config.toml
lr_router = 0.000303
norm_place = "pre"
parallel_block = false
init_std_o = 0.0369
init_std_down = 0.0425
grad_clip = 0.5
decay_shape = "linear"
Below are experts of layer 7 (counted from 0) of a mixture-of-experts language model. Rows are named router (the router's row for the expert), up (a neuron's input weights, with its number) and show model dimensions 0-63. Each number is 500 + 40 x the weight over its row's rms, rounded and kept within 0 to 999. Numbers have three digits each.
After each expert's rows: "gets" lists some tokens that make up at least twice as much of what it gets as of all text. This comes from a sample of Wikipedia text that the model never trained on. Tokens count by the router's weight.

# expert 11
router:484470493497472530564482523542503419556505563513522457509571560517469451465465504567555549487532480449553488498516543526494536486472398546559464535486530527424529424490453505491520481523522506
up0:463486468535510508493501506517539469475488571519514534505490528540435514474484580524555512471526472556450560528504491502491493474491544519492520393500480496540499453386571553487551467507489518
up1:487474542509495567570608513483551537498554496540474501545516535469514489494516562470509519499444500585558490489542442503496464560523473559514530496422520469505474444520569502504461496503467570
up2:540518409508513467477566529507543513495487485427488465495518486557438479470498445524534497492575475549553517481505479532497525491590486486580426515487515520510541476508550505455484551504511502
up3:483533465524522498519514463500428462487543523499519430536450483535515471478448504532560472551491500495528464546497508516438485471542470526574464561520461505487477488587545522497468474486486455
gets: "\n", " |", "==", "′", " ==", "4"

# expert 28
router:477514502514495533467562452519496456529527568495489488545491527427494540511527507532474488500481494451536517590525533501511492514454492540443533552522494533422553476464463504472520522547494454
up0:443420552482521500510518558499510440478507489483457502491554498491475517520477507514432482544591550522496454448511513441541518449512480484488438425498479576445488476511450483531471450548507538
up1:405499535511434538530510559493462503488473498440478451483484525445538515525555470457468499520512542530517470473586541484583552519510464538544588394476474520510474514538490520485413471436507527
up2:467433483426470483523528475512490505498517509532437512470460525533405499490492498489489520522509536504484504498524542519504539537412488470455453435478463452429459550510451508435507484496544492
up3:584445519525565513466514515498484526517487575499521527461542504545511473457479589522475509465448474515553463561524509471519543535515542424461518472496498497480542502547497482481452413529525489
gets: "|", "-", " |", ".", "s.", "="

# expert 39
router:460569548482483532448501536476511494501476532497512532492487559443481499543505530499567468544462475518516519485439532500471493496563479555394541533504536558467540464379464534593475503506491453
up0:505528518535486495470562484487474513492488518404567513436486559438536462457623492560515447550518453498540484568502595463494528501428528549414525419502455464496524463470415454592486510456462481
up1:505515524421588452455476518510536479487557469499487494521569455471456480490485502489450505539468489480493440503395462545478506500473474505553468528502555459452486530467502546563518459450487466
up2:469505468499542488526407449480492467500507477516426553490418447451514481484521476512480484521461493490444466503557482587560528474550502478476538462557534527533548534512463430488551560477477514
up3:505473541454508485536479457514553478517503519533472514522561470500561416536503505560615541423411498435533552595515515475461455487425489571546510514508519518551505509512425544450467503462463433
gets: " as", " that", " for", " which", " all", " by"

# expert 34
router:483494489518498544519501514481450486585476531524498482518529503506487475486483450474475496508517475465494517502516521442534456521513478510465483486538576463520547433483484535455488499528432476
up0:465516499526514489541512533474538524570455435523470540512536491528505524484507493514488563446527491454441500527472392514450445479523504493556499446543493456514538440548498480505542533543534490
up1:469504482560464483488547492487453518485516533608617490496466541543493438492515523523489522515498570529536462462504492476494498482431519460492563530481497447498476439430430481485456546576496475
up2:501562508565592579445552510539497462553469482446527408501468494412494444480477519537512534526496517505485524487577519480605435456497478494513501498491487413434519479427493479502540486480463566
up3:535527431622496474518481546447503505535492519496516431509549535577532500531560516498470501436497429566492471519542437516510523521468520554419490473490468505482584530477480507542492458554520449
gets: "\n", " 0", " 1", " ", " 2", " ="

# expert 36
router:443529543520504529488498541469473438545531554519494518471520517413449478524547465494557452511503497509479490536455521484549493580546405496518496493604545539517561491452533463455482460462460474
up0:600434476434494522530503458494530602404472462569509507489474517442466556512507518493496489486551472461561512476546478464476462444463487464458453459489536538564529523469532510510518518461524559
up1:450498488520522564429483490522537506484482421450488525517553505466486479491504472551448565549527568449457453418510485537513478468452455486449490524504549494548457484479572510410566542496466483
up2:491484591486408481541584438435484475449589564558469473472483500496431510593507490522604455542454495553457539507521493478523504458531574550476519604519554484514516473531507536436479538522500495
up3:464467484443565541507501521483512452532561579326538519619457535516494544500465478510482524479534560510486459474461538455513505493497536438569445528462571476520467515493444577480509487554478526
gets: " the", " The", "The", " a", "-", "=="

# expert 16
router:524504536564469576464510514536410482541481508502474486523531544454476596517490500508599437517519483524553550469547516415516467564464502564419481446470493563481509497450508501573455520459473547
up0:508476554509424475450514478521584530503498457511437591513508538443449499478529488424553511490518517507594495459524477506520465480520483476536462493533505525480483437487545526477416434557503479
up1:504461483503480492483476541537533547528526523490525520499549521564521534536457495489551518496469559512468533494566494494463463566460549539498406467506604557508523508495558476502432490478503493
up2:474418504563451555459515502535473507467522513477431480432552482534426523502531500467440523508542582496503510557476516542492532549491467531512507479521476478507512530539487493468539478510476504
up3:492496494470471556485546537508468499506506466544569485478437444419507444527548493471578531480511497510474485548449446546453505594528467521494501512519541463488461482441509461519442430564552476
gets: " to", " of", " was", " is", " in", " be"

# expert 9
router:469506519494477468475503473545478477524433552576393465540530518506485525587464526527480425476551474475507502486561491504463542518471502517515522562506526513454531522527501482508484503523426476
up0:486496491458505518473430500486435547535503540501508495530449544528588456445539480556502533509549483467442442463471543586504526565496482477475493516533486470469509448573569460460426482551463437
up1:523561590469497479492516500528475518488550443515466454530495482562500535481527534467531473457478526495397533539525476453527473454440577487460555513501517521581453546456453450523576535528590452
up2:491526477494536464465508480455485412557485501457549480550471481445595566430499516529515464535523539449510533439460533495441536486505545489545465458495527476382552572530418484485511474456464480
up3:549504458558515495408442483594524436462421457535538486453504478502492490513520497375472526519502518443499489395542490577509528418462473433465503471579462541455562544514511480488461583532537521
gets: " in", ",", "s,", " In", "e,", "In"

# expert 24
router:452467493551475521475530532470457443561498592495538527543528531431476568508453519496517486458498466396538472507551515444532469492585498508495537530565514491379512451510468506552372465512532424
up0:499519494566505465469466514530388543462514438469485459467539460530496431503432466481544467465537489521527443460502545542478483462452461489512509517481463547536484521528484496496489570454556490
up1:509571521481470502522536579429502486584469503492540451434487487496475506444517491490527482495445498477532478461466524523532527553484481548392421517471531487510479458484489461486545538513517540
up2:431532521490406539575479559560469534548500413469469531477498534520580493499513466485470440506523556417443444532501488524529509518518539536450529600592510497504510472508530472503463494498495549
up3:430529498550505507479594535507508476526482533558466437416564483495536434428454444464502555452440502420484428507486556529478516588493496517473492450505525519608475497465509532483428520519482484
gets: " |", ":", ";", "|", " -", " –"